python train.py --experts_per_token=6 --d_expert=64 --shared_expert_gate=true --init_std_router=0.029 --lr_router=0.00132 --norm="rmsnorm" --norm_place="pre" --positions="rope" --init_std_down=0.00667 --lr=0.00351 --beta1=0.95 --beta2=0.95 --dataset="wikipedia_en"
Below are experts of layer 3 (counted from 0) of a mixture-of-experts language model. Rows are named gate (a neuron's input weights, with its number), up (a neuron's input weights, with its number) and show model dimensions 0-255. Each number is 200 + 40 x the weight over its row's rms, rounded and kept within 0 to 999.
Before each expert's rows: "comes after" lists some tokens at least twice as common just before its tokens as in all text. This comes from a sample of Wikipedia text that the model never trained on. Tokens count by the router's weight.

# expert 14
comes after: " |", "|", ";", ":", " November", " October"
gate0,204,294,202,139,225,154,145,177,221,255,202,149,191,181,191,157,225,193,202,240,168,232,156,158,290,106,213,125,192,150,228,157,153,188,191,233,152,145,220,182,173,238,199,299,201,229,278,207,215,201,252,210,150,155,201,246,208,182,198,220,158,167,196,199,276,111,221,199,226,228,133,205,206,156,190,274,205,189,256,246,144,211,108,168,161,181,261,186,167,200,266,202,283,200,205,197,173,154,230,268,227,210,206,230,206,236,144,210,256,245,193,204,192,191,171,192,151,171,249,292,238,246,233,199,216,197,169,244,198,174,213,249,224,177,263,134,223,193,170,171,129,271,168,198,193,214,189,233,219,227,172,211,256,144,191,222,156,186,176,236,255,197,159,209,225,201,172,214,237,109,178,136,129,217,278,83,176,165,162,192,150,272,222,186,212,165,239,176,207,309,193,202,290,214,219,235,152,262,201,212,161,196,217,220,213,214,237,164,220,176,185,211,121,174,204,111,132,153,176,219,171,150,295,214,220,233,201,142,198,195,222,215,191,186,133,196,155,211,173,204,192,177,239,230,185,233,202,228,128,199,200,163,191,214,165,197
up0,176,276,172,236,168,201,266,185,190,232,255,122,211,164,227,161,281,175,195,146,147,206,160,191,166,151,157,128,238,224,173,302,173,199,204,166,260,157,217,179,265,269,216,199,234,204,214,143,193,239,175,228,154,193,199,139,181,211,145,236,142,204,206,230,268,193,184,175,186,189,142,203,169,174,149,126,206,213,246,211,179,169,230,180,215,199,187,197,166,252,217,233,191,168,186,182,118,205,215,212,297,223,222,171,211,187,152,157,242,232,300,223,189,219,177,224,201,245,205,204,201,222,224,170,164,222,175,107,188,143,200,234,181,196,154,216,202,145,211,244,271,257,185,196,174,281,248,243,154,271,245,161,168,108,242,126,222,238,167,257,179,199,221,200,124,184,202,200,167,232,159,200,166,200,165,209,207,241,281,199,166,245,201,216,225,286,187,110,229,188,176,177,151,260,250,281,180,268,237,210,235,126,209,246,193,170,213,231,185,184,281,193,163,177,218,264,209,227,256,229,188,239,245,253,170,202,199,195,244,174,279,182,164,165,159,150,174,173,139,125,230,188,230,207,228,170,165,127,176,154,224,153,169,153,179,124
gate1,215,152,126,197,214,182,208,181,139,257,162,272,182,185,306,182,169,295,176,200,229,172,211,180,150,203,171,216,242,170,207,266,184,175,185,147,210,229,236,172,212,170,173,257,164,187,156,194,197,237,191,221,113,230,144,224,287,164,179,226,124,166,189,207,190,259,169,153,128,164,164,198,258,237,205,257,297,238,260,184,260,148,212,211,172,247,231,245,224,163,217,158,193,159,213,176,278,185,139,185,141,202,238,204,241,207,188,192,188,273,180,145,149,224,223,190,138,189,255,201,196,199,222,167,236,245,203,189,161,205,154,256,171,189,190,166,191,211,194,261,164,217,190,242,213,157,224,174,169,244,177,93,217,133,198,248,235,147,184,175,210,251,221,272,167,228,286,167,233,259,122,264,218,190,263,170,198,263,219,182,215,210,185,208,169,222,263,261,163,258,178,286,228,209,281,159,261,205,188,179,170,206,158,179,162,233,171,232,176,198,243,147,228,228,158,191,180,169,228,182,194,112,234,201,264,225,225,180,202,271,131,182,244,203,261,183,203,218,243,220,185,183,146,228,189,143,170,118,160,201,141,225,171,216,117,196
up1,206,204,276,155,209,198,197,247,252,130,209,88,205,209,98,233,264,177,226,182,179,213,146,201,293,161,205,170,128,223,163,175,258,214,235,238,218,180,139,257,193,240,202,160,230,198,247,195,217,166,176,190,246,212,192,188,200,246,233,173,249,255,208,209,216,145,232,198,238,251,240,220,149,205,266,154,113,192,185,251,157,243,194,169,178,212,122,141,208,258,186,205,219,276,171,218,161,219,232,215,303,208,183,125,138,224,186,244,152,143,231,252,245,158,211,145,259,222,147,233,236,170,196,236,174,215,217,257,229,186,223,164,238,217,203,259,216,226,217,137,246,180,200,162,204,236,167,202,235,157,228,289,174,263,199,203,169,248,223,225,198,127,202,123,199,164,158,270,157,133,287,185,210,217,160,222,264,185,195,170,204,148,266,204,195,196,153,155,227,176,241,145,177,234,132,281,144,197,265,220,214,168,243,204,256,167,185,169,166,169,185,250,167,152,219,222,211,215,153,133,129,275,198,202,191,230,169,248,198,183,220,203,200,162,148,195,172,226,168,187,200,229,240,200,200,269,195,236,226,236,244,178,172,157,291,172
gate2,183,219,156,125,160,262,181,165,227,218,183,150,193,175,215,182,233,133,131,183,247,172,236,154,222,181,221,217,174,97,191,225,176,237,211,187,211,140,207,262,179,218,216,163,194,179,184,265,171,157,226,190,209,186,128,227,255,241,243,221,240,174,181,253,243,203,187,254,285,98,183,165,215,149,156,249,256,233,309,204,159,242,298,215,262,201,187,130,194,173,199,165,201,251,250,176,94,97,126,181,195,255,208,188,132,227,209,215,222,180,226,191,157,227,195,161,169,192,207,240,186,190,251,250,150,205,248,175,256,271,222,191,217,158,241,166,224,217,234,162,198,127,162,210,205,239,105,231,231,205,244,202,238,200,172,248,150,176,174,168,225,196,188,246,171,237,191,183,229,119,224,154,209,192,196,111,210,126,229,179,205,262,252,274,213,204,263,235,171,191,168,193,151,217,226,208,153,177,257,199,226,152,264,160,227,150,204,165,163,186,245,116,159,180,203,233,199,246,215,256,163,149,193,206,190,159,201,199,165,176,234,109,111,231,230,233,211,206,173,167,211,198,235,161,184,247,219,176,256,168,183,193,244,146,215,173
up2,233,176,141,324,226,130,242,159,187,206,208,184,151,281,217,236,241,219,200,225,209,220,151,192,220,211,140,183,205,157,192,157,271,212,181,161,217,131,193,175,299,138,222,240,226,189,267,175,193,211,179,215,218,217,264,177,129,237,198,176,250,207,218,152,158,239,205,120,164,282,244,283,248,276,253,218,191,232,265,224,204,232,175,218,120,205,218,224,251,200,122,257,133,113,177,253,236,266,219,131,174,147,176,222,263,215,152,205,183,181,210,254,202,207,212,186,265,194,216,228,193,215,153,188,214,248,232,162,215,238,139,289,223,263,260,251,252,141,176,167,213,243,267,223,220,237,196,163,153,168,155,171,143,181,236,160,193,240,242,158,194,194,235,186,258,102,162,252,235,229,258,226,229,173,223,246,224,198,183,218,194,217,200,232,205,154,146,170,210,176,164,182,219,166,217,159,229,166,221,136,161,177,193,178,104,268,198,195,171,193,228,192,242,189,182,229,136,186,219,262,215,200,208,177,225,190,295,227,242,206,204,301,235,143,154,190,190,198,184,214,198,192,160,234,190,176,239,214,164,195,209,225,171,263,238,187
gate3,174,170,210,226,179,228,256,253,220,204,203,223,147,162,163,217,178,259,261,211,196,212,233,164,227,164,224,188,242,132,205,234,207,168,245,295,204,172,274,229,176,228,227,221,174,166,214,221,246,163,223,253,254,233,294,255,146,155,174,169,169,195,251,163,210,202,256,246,250,180,267,244,212,172,136,210,242,185,208,103,186,242,140,195,180,261,195,170,143,242,149,179,199,197,116,106,204,207,221,263,167,217,207,245,181,126,143,118,192,188,139,194,206,249,233,166,182,226,236,199,207,154,168,169,260,236,216,201,211,261,221,263,200,181,173,113,165,197,232,182,179,168,262,193,137,187,217,168,210,196,159,166,228,225,149,175,147,194,194,170,265,188,161,156,164,130,236,83,212,118,176,250,186,195,161,194,232,155,180,242,224,191,215,166,236,208,233,139,230,236,209,185,214,141,150,212,143,116,203,181,189,256,223,225,243,225,226,173,212,189,173,184,207,250,171,205,180,111,272,200,242,270,237,246,255,209,168,243,157,145,292,136,176,174,198,232,163,199,255,246,199,222,212,191,213,212,228,159,143,163,199,246,252,224,127,157
up3,223,187,255,235,226,236,205,275,219,195,176,272,203,168,176,301,191,234,233,225,250,149,281,180,202,175,246,213,166,164,204,210,218,294,148,297,223,174,196,154,147,263,249,148,139,201,201,214,174,171,197,224,183,217,192,301,135,240,200,198,175,166,231,197,188,248,198,240,225,214,322,309,178,174,171,156,153,200,145,143,152,204,187,171,179,186,115,195,150,245,128,171,182,180,139,170,183,240,209,214,200,195,228,225,202,125,195,233,197,224,213,229,221,210,229,228,201,217,215,168,222,121,191,172,262,201,192,160,222,265,218,189,246,165,157,174,155,152,195,182,221,109,228,159,189,188,247,157,218,193,114,182,224,231,215,231,180,131,181,191,177,142,220,181,159,156,224,136,213,148,215,251,186,229,165,167,244,188,157,238,229,207,178,157,197,232,194,160,160,248,247,179,210,115,220,144,182,141,145,126,239,205,228,208,201,211,221,195,210,174,178,228,270,266,130,226,215,127,240,245,188,222,180,225,261,140,181,190,264,217,274,171,197,207,170,181,193,96,253,205,215,217,217,171,244,178,245,186,182,202,221,204,179,181,148,91

# expert 44
comes after: " ", " (", "–", "3", "4", "11"
gate1,114,199,224,157,242,212,130,215,235,261,189,191,226,241,250,211,268,219,132,214,243,151,173,185,236,159,175,225,177,136,230,209,193,174,180,217,217,185,234,176,157,235,251,186,273,236,162,196,217,177,277,255,178,195,222,188,266,171,214,180,224,214,147,188,207,207,243,152,104,225,236,157,218,132,227,164,159,209,191,196,142,118,151,244,194,209,154,176,153,266,206,187,240,200,225,216,205,235,209,246,209,231,209,196,237,230,218,214,228,215,210,165,163,181,225,184,126,168,213,162,174,110,185,200,182,169,210,263,189,231,241,208,213,198,200,162,176,187,262,136,176,158,220,207,209,192,182,172,272,140,245,268,210,166,123,171,194,265,218,201,284,281,133,230,230,169,244,187,219,194,269,247,137,112,145,244,169,174,213,238,211,171,228,242,134,290,252,209,221,200,239,100,160,261,201,231,148,253,244,200,181,162,277,171,190,201,251,231,151,198,202,202,235,162,285,218,231,274,162,182,110,206,179,236,198,168,160,159,275,218,143,233,189,227,177,189,170,136,147,222,164,153,252,224,193,212,170,119,215,225,160,242,238,139,225,181
up1,257,243,268,189,156,196,180,97,226,256,161,174,218,131,267,297,177,215,180,178,202,251,238,203,163,223,191,256,169,265,177,229,198,204,263,237,242,241,134,250,254,245,208,118,164,194,252,238,187,233,274,199,210,182,151,191,153,127,191,210,208,189,150,174,149,211,255,214,178,184,201,178,141,219,187,195,178,203,150,207,193,173,146,250,163,222,200,238,202,196,153,209,166,175,171,242,259,99,233,208,149,189,205,219,139,181,213,232,177,152,204,130,247,185,214,253,230,136,180,181,216,215,179,178,144,164,203,167,149,236,203,227,145,225,135,164,237,203,181,303,267,207,248,186,181,264,220,217,217,191,189,175,192,195,266,210,273,180,219,162,150,256,132,235,305,206,142,139,139,238,182,238,197,149,178,162,252,278,146,125,144,206,222,214,185,169,207,147,182,172,134,290,149,259,217,166,243,177,227,239,179,212,127,186,195,176,204,202,243,162,210,217,257,235,194,249,207,156,189,221,194,128,171,144,231,164,188,165,145,193,229,233,225,176,214,216,240,219,192,168,189,174,104,209,225,207,213,246,147,257,143,228,211,162,223,192
gate2,176,243,168,211,205,254,232,115,202,231,189,222,162,124,200,188,221,153,204,197,185,165,206,236,194,247,251,192,240,206,181,155,166,219,193,234,215,204,272,181,201,255,190,206,130,158,211,143,209,154,167,228,213,216,237,231,122,251,306,210,193,154,211,211,183,285,218,215,242,236,241,188,221,219,219,279,296,209,283,288,219,218,265,238,197,263,221,142,247,176,222,221,184,312,69,249,154,217,204,185,214,171,207,238,188,192,215,187,191,184,165,225,230,224,160,151,216,205,210,161,234,193,215,286,167,223,191,154,262,207,191,231,164,175,275,239,193,197,233,149,203,270,156,219,199,206,242,213,217,200,181,218,197,174,193,126,168,233,182,259,208,146,286,256,182,155,212,233,237,203,206,235,204,207,221,116,177,164,239,238,161,187,160,251,216,142,211,196,183,196,254,200,151,128,117,223,177,115,273,109,151,232,231,231,213,208,230,178,215,185,244,222,187,186,171,275,203,177,162,248,215,225,219,148,214,241,191,217,152,181,202,218,201,192,240,286,162,225,219,230,178,156,203,147,197,312,266,207,241,123,218,202,201,205,263,191
up2,270,210,205,182,178,159,122,255,218,105,230,187,162,215,181,150,197,214,221,136,247,265,164,273,211,245,255,214,260,168,191,178,216,203,208,178,185,250,221,181,204,206,157,225,106,242,167,209,160,236,245,229,212,183,258,62,230,208,184,194,211,125,123,186,208,131,231,190,227,204,166,183,208,285,177,181,192,181,146,143,239,193,190,232,189,216,174,139,187,184,203,201,137,183,292,234,180,171,181,170,171,106,72,252,174,260,213,255,214,250,200,197,205,90,216,245,160,218,256,263,194,222,155,206,200,222,153,263,221,171,246,161,248,202,175,175,180,222,164,192,259,200,191,221,192,155,145,127,191,151,190,226,280,197,218,223,152,224,238,119,228,174,228,198,247,185,187,208,265,197,203,134,255,121,180,218,215,148,257,201,285,242,158,212,198,265,168,211,201,129,200,222,178,195,173,146,251,176,188,201,216,133,217,192,148,223,210,227,252,176,75,189,230,194,245,167,191,160,264,160,183,232,206,183,201,193,222,232,213,202,255,234,171,187,174,169,208,184,180,185,234,200,182,256,201,202,151,229,230,273,201,209,196,210,188,187
gate3,251,186,215,191,178,240,101,110,170,96,269,216,101,189,234,179,193,203,228,223,207,223,190,183,287,183,171,198,126,248,246,212,188,203,160,241,253,235,205,174,282,182,230,192,178,188,255,187,212,182,180,191,218,141,202,161,223,238,209,243,186,193,192,186,171,186,121,235,293,243,185,294,178,152,154,183,184,208,239,270,188,203,150,216,261,211,234,203,234,199,210,234,157,199,208,206,146,192,261,188,177,281,184,153,282,134,192,189,240,209,225,197,198,155,186,260,170,234,240,248,229,223,223,206,195,249,174,222,308,178,176,240,187,247,215,162,164,194,152,200,202,220,297,201,182,210,165,177,199,217,238,165,154,197,184,172,186,193,208,244,216,206,178,222,202,257,141,217,251,173,213,231,164,193,255,271,199,213,239,187,170,275,115,182,215,185,154,153,163,164,215,231,199,239,231,316,159,230,188,175,201,155,151,162,193,241,236,167,257,163,174,218,198,187,117,279,241,240,211,149,215,133,209,215,207,197,191,178,212,223,166,123,178,183,147,220,193,108,222,187,265,219,248,246,184,192,108,170,182,219,113,156,246,192,208,128
up3,206,188,190,228,147,176,258,217,255,190,167,159,173,220,243,250,205,166,132,219,175,146,277,244,218,207,262,163,300,160,204,120,206,195,200,197,184,159,120,242,211,154,167,148,213,185,246,222,163,179,215,195,220,200,198,222,141,165,235,164,175,183,192,239,174,196,223,215,170,254,228,102,198,216,175,150,189,260,207,150,185,214,264,184,232,187,256,258,137,210,164,218,185,157,201,165,219,226,153,209,219,98,202,245,183,216,133,212,195,182,202,194,284,209,163,144,155,180,195,150,203,194,107,240,136,209,162,171,142,146,247,211,215,256,231,177,245,231,177,193,167,268,130,278,186,203,229,216,157,221,201,214,172,233,246,222,157,210,189,197,187,203,210,216,157,156,181,280,190,218,180,162,260,205,197,207,238,165,178,172,250,150,226,215,208,223,243,207,240,120,249,235,185,215,215,134,230,198,111,200,233,220,243,228,215,208,157,153,214,178,208,111,201,173,308,137,116,169,185,214,222,301,237,221,113,237,161,253,233,165,261,268,174,185,259,177,221,180,201,168,210,223,245,170,220,193,241,171,229,239,322,148,157,250,172,206
gate4,172,171,164,192,178,241,207,187,258,191,170,169,239,100,252,257,236,285,145,235,175,183,282,166,191,201,271,256,216,146,227,216,172,244,94,114,221,209,282,174,229,194,237,123,210,213,241,179,210,140,172,209,235,203,195,214,239,226,172,194,161,185,229,140,171,157,211,159,269,189,166,212,188,233,189,171,260,230,154,193,193,199,161,173,250,179,176,194,197,205,226,224,187,284,145,214,213,161,216,226,214,167,208,233,210,178,202,257,198,198,296,214,159,271,196,126,158,214,187,231,274,193,167,265,116,170,230,218,245,202,193,219,172,166,244,211,155,154,222,230,158,133,148,195,214,151,266,247,153,214,208,220,195,195,270,210,226,192,259,198,220,251,235,105,103,261,194,218,189,258,131,215,213,220,185,178,203,225,221,190,130,125,183,278,222,233,211,178,167,191,147,154,263,239,197,186,149,195,200,155,114,247,202,228,199,245,205,175,218,145,185,171,247,226,123,205,153,273,173,281,203,163,235,176,223,192,160,242,239,206,204,131,234,150,212,185,209,124,168,141,179,192,271,195,195,212,278,186,226,175,199,175,237,237,177,191
up4,212,272,188,186,221,198,135,203,203,165,186,154,222,209,285,160,225,277,187,268,211,185,232,190,183,233,154,197,245,191,172,194,185,216,204,260,257,216,253,289,232,203,118,182,233,198,265,192,167,225,196,244,209,161,221,188,208,216,143,197,171,187,183,192,173,170,201,221,285,171,241,184,186,243,163,99,210,233,97,219,245,194,249,200,229,273,181,219,196,183,167,128,192,246,112,189,161,214,167,193,220,203,192,234,268,171,168,232,136,258,204,145,194,136,103,142,191,188,180,228,228,267,182,177,185,140,197,192,237,190,182,266,170,239,185,264,242,178,246,172,177,268,139,150,184,247,180,230,257,218,191,147,219,207,226,169,243,137,180,211,256,240,228,219,149,229,199,198,193,204,128,155,294,246,212,180,269,253,250,233,200,156,250,185,264,251,98,206,223,151,200,174,169,273,207,186,230,228,257,118,212,197,246,155,201,232,225,190,181,187,139,258,201,196,188,243,182,217,221,209,188,181,190,157,199,265,128,177,221,189,231,139,143,167,185,188,220,152,131,205,199,153,238,259,216,236,140,156,225,189,233,252,259,253,268,222

# expert 25
comes after: " |", " in", "|", ",", ":", " In"
gate1,287,235,196,185,167,266,228,175,152,240,169,210,97,197,238,207,179,90,193,208,152,217,237,213,172,208,231,197,189,172,210,190,136,231,147,189,216,157,144,277,118,155,195,130,195,234,162,178,255,213,145,244,200,195,226,242,215,184,165,259,235,239,201,211,161,217,165,225,247,238,165,208,218,123,178,181,242,169,274,199,178,172,162,245,220,232,227,231,191,207,163,250,165,188,189,178,235,194,249,277,189,207,173,180,177,238,233,209,218,156,200,221,227,224,140,189,261,192,215,211,267,257,209,175,258,170,225,169,240,273,216,139,207,244,236,256,143,155,259,212,220,222,256,173,186,222,125,195,190,180,196,112,133,228,138,263,183,219,221,205,210,158,227,289,173,121,193,178,153,199,228,211,158,137,177,194,189,200,275,156,135,209,198,152,251,211,204,215,183,225,275,180,204,270,228,208,173,246,191,279,237,197,114,226,249,148,191,210,173,163,237,181,215,157,185,244,262,211,150,180,228,297,221,174,224,212,176,187,162,121,195,212,233,183,249,202,154,173,204,243,272,232,186,229,113,151,214,250,245,152,147,205,278,155,264,205
up1,271,170,235,271,165,155,182,203,234,198,200,246,221,211,195,252,226,197,182,198,204,119,297,217,236,161,191,128,194,203,200,141,207,230,236,134,218,162,232,93,171,163,144,98,253,282,186,211,162,272,149,242,224,198,204,149,272,174,178,181,161,231,144,183,197,251,202,114,195,158,222,207,218,222,175,108,165,154,269,208,159,209,188,242,185,242,216,135,269,189,255,205,156,166,128,189,256,201,245,247,205,227,152,235,136,201,228,131,226,157,152,191,152,167,155,235,241,249,188,221,250,254,199,281,220,201,237,263,192,236,211,97,182,199,94,239,173,114,213,195,217,223,166,193,189,173,214,199,157,166,244,234,169,214,218,244,171,185,197,207,224,160,236,243,187,199,168,189,147,214,175,205,230,188,205,212,211,139,251,170,215,229,285,233,192,262,194,223,210,174,269,171,192,190,205,258,197,166,228,254,159,222,74,238,194,177,177,235,221,155,168,244,210,136,172,212,232,280,268,176,222,162,229,247,234,214,198,173,169,167,222,217,204,209,186,147,215,195,136,204,186,254,209,171,211,211,253,224,218,181,204,247,237,239,248,186
gate2,163,228,232,211,203,253,286,253,190,171,194,160,182,266,237,273,217,300,252,224,157,231,171,218,164,176,166,191,187,156,200,207,153,206,129,214,203,229,243,105,219,238,237,120,268,257,204,221,248,183,201,264,208,133,252,251,217,183,154,181,171,250,179,254,287,234,226,226,247,197,190,231,191,189,178,204,221,219,190,223,214,284,218,146,175,182,220,213,252,227,153,275,187,140,167,237,256,174,163,201,222,200,187,144,129,145,199,146,144,217,179,182,193,165,149,203,194,239,154,196,144,211,205,174,235,256,197,274,213,209,214,161,187,185,181,256,174,162,237,177,177,184,173,96,206,131,250,190,198,267,187,240,171,240,185,200,217,204,148,185,138,224,265,172,227,243,204,260,187,205,201,173,247,217,241,193,203,194,253,273,225,148,186,164,209,204,208,167,169,265,152,313,212,203,189,183,240,228,191,132,154,226,142,203,245,242,168,238,215,193,207,255,137,257,233,203,265,163,248,274,254,300,186,228,165,241,222,169,173,229,243,239,222,258,195,271,194,152,213,229,154,206,166,189,148,176,108,156,161,149,211,191,174,162,176,228
up2,183,177,200,192,145,191,222,159,165,142,252,210,245,219,217,206,120,160,213,235,211,255,261,161,159,154,180,145,197,201,146,188,230,256,215,204,220,249,202,294,209,265,182,230,217,185,206,185,214,194,187,145,195,162,177,169,197,162,146,184,174,163,198,138,180,236,305,230,248,235,223,95,257,173,250,193,174,121,180,172,202,160,183,203,177,244,129,146,176,215,228,186,249,214,205,133,247,222,269,254,173,175,192,167,216,185,153,247,225,208,208,178,143,191,226,220,236,257,265,244,126,245,176,179,252,231,142,155,241,283,208,167,185,237,144,167,120,160,189,176,192,241,175,225,176,240,190,249,140,139,214,164,220,162,138,186,167,164,166,108,223,234,159,208,174,156,204,207,255,229,261,195,243,254,149,244,194,186,190,179,136,241,227,246,198,252,253,156,199,188,231,209,204,202,217,229,166,231,198,245,200,156,229,216,259,181,210,219,206,242,180,162,187,226,117,150,198,136,236,205,214,111,305,204,213,147,151,249,250,163,170,184,195,158,235,143,270,174,172,191,267,276,208,198,232,182,200,218,143,151,128,242,184,285,237,185
gate3,230,192,216,219,194,200,160,246,188,185,146,181,325,175,145,237,150,161,269,185,181,177,229,198,194,194,121,220,252,180,253,227,180,202,244,237,193,103,175,182,275,240,187,224,197,235,208,208,196,147,128,135,170,220,216,166,235,184,184,202,250,165,180,239,118,209,274,251,192,178,259,163,164,163,267,153,187,210,321,202,266,237,134,217,191,173,218,221,220,226,200,240,224,175,167,188,200,212,147,163,191,90,240,246,230,237,237,137,242,242,151,236,246,201,210,203,203,214,212,194,204,169,183,261,159,208,268,267,203,146,158,197,154,174,242,168,196,207,138,244,159,228,172,221,267,228,171,168,108,207,218,230,179,152,205,186,201,162,196,149,174,162,179,182,194,143,145,197,94,228,230,179,243,221,82,241,236,229,163,194,210,214,184,145,141,221,128,181,264,207,297,189,244,170,233,152,214,254,168,98,186,176,159,210,159,176,188,158,186,243,209,164,173,188,181,164,209,184,168,188,155,248,166,236,196,267,138,247,211,240,187,188,211,222,236,203,228,159,216,172,133,192,165,189,225,190,224,178,166,269,207,192,274,177,198,166
up3,271,217,245,152,188,180,150,205,163,165,281,253,267,188,230,221,115,121,236,166,196,210,256,191,202,179,221,105,232,142,170,191,187,269,178,277,143,250,212,171,233,170,188,249,195,241,220,220,190,152,186,172,184,205,227,180,242,114,230,172,214,200,170,221,144,217,156,136,328,223,200,226,229,185,193,120,254,200,222,135,227,199,246,176,194,220,183,191,186,249,213,195,190,199,241,147,256,142,222,263,238,116,203,250,210,253,227,185,168,192,162,229,236,253,206,238,234,172,246,188,240,249,258,202,219,139,207,235,205,197,187,159,219,164,208,235,171,172,208,166,132,227,215,116,186,246,249,168,157,129,279,192,243,276,135,198,215,217,139,173,181,186,180,218,217,118,166,216,152,266,187,181,256,262,155,219,201,153,168,176,154,254,205,178,215,200,186,150,141,171,254,239,226,89,177,201,232,217,159,157,123,161,201,208,216,153,226,280,198,229,166,136,224,171,226,185,238,197,150,150,216,179,243,236,199,289,163,198,233,208,209,211,254,214,144,187,268,205,175,176,213,170,200,218,190,155,143,179,234,250,255,235,183,184,221,185
gate4,277,190,230,203,209,106,210,212,158,236,187,237,155,115,214,207,163,164,164,186,212,220,213,168,175,199,174,153,185,194,189,144,197,169,158,294,165,187,258,208,157,202,228,179,244,242,192,161,199,148,201,282,120,174,165,229,236,170,227,237,222,201,218,232,199,189,253,194,214,201,189,108,173,170,177,212,280,139,192,193,172,74,210,194,295,225,231,258,223,218,193,269,178,163,233,197,170,222,135,232,178,190,118,227,141,207,254,212,184,204,177,193,242,213,161,213,251,151,259,238,226,182,198,256,177,232,242,226,193,243,239,109,208,203,256,215,140,205,255,219,185,219,180,210,137,223,220,148,197,180,171,150,207,200,236,143,237,186,202,210,226,208,160,275,273,177,187,165,194,231,269,224,265,152,219,202,218,161,268,254,160,211,181,113,168,213,216,230,144,189,253,250,225,122,228,235,168,228,208,244,227,239,183,246,269,220,283,271,235,274,212,229,279,211,223,207,148,132,138,191,242,255,269,240,165,177,179,215,247,156,224,154,188,124,210,225,188,145,181,282,181,145,220,193,185,217,190,244,176,236,209,261,192,184,228,176
up4,190,191,216,136,243,206,237,224,152,268,294,260,207,211,158,243,159,150,221,280,153,148,231,196,242,205,221,184,185,256,222,210,191,175,230,243,189,206,183,191,158,203,252,208,191,209,222,192,168,217,250,192,138,197,207,226,190,240,192,154,171,233,190,263,163,230,173,167,198,200,194,220,206,206,133,222,233,205,173,183,238,267,165,220,203,229,205,259,213,142,160,240,236,183,185,200,203,268,229,269,162,142,263,211,120,202,191,178,188,248,115,165,240,284,276,168,266,200,255,259,167,247,205,230,216,161,145,269,238,145,206,211,224,160,233,206,154,159,223,172,205,112,225,166,147,209,179,179,261,181,203,205,202,240,167,197,202,226,192,154,179,137,224,183,249,223,156,200,204,290,219,219,196,269,189,95,154,151,177,149,212,154,210,205,251,241,196,306,173,173,203,186,206,170,145,173,151,169,169,191,221,279,200,165,243,128,232,215,174,157,178,146,249,238,130,135,197,144,205,79,260,311,195,207,163,211,185,202,219,144,234,227,202,204,132,200,227,191,236,280,219,166,202,153,165,218,205,294,155,152,229,210,151,217,203,198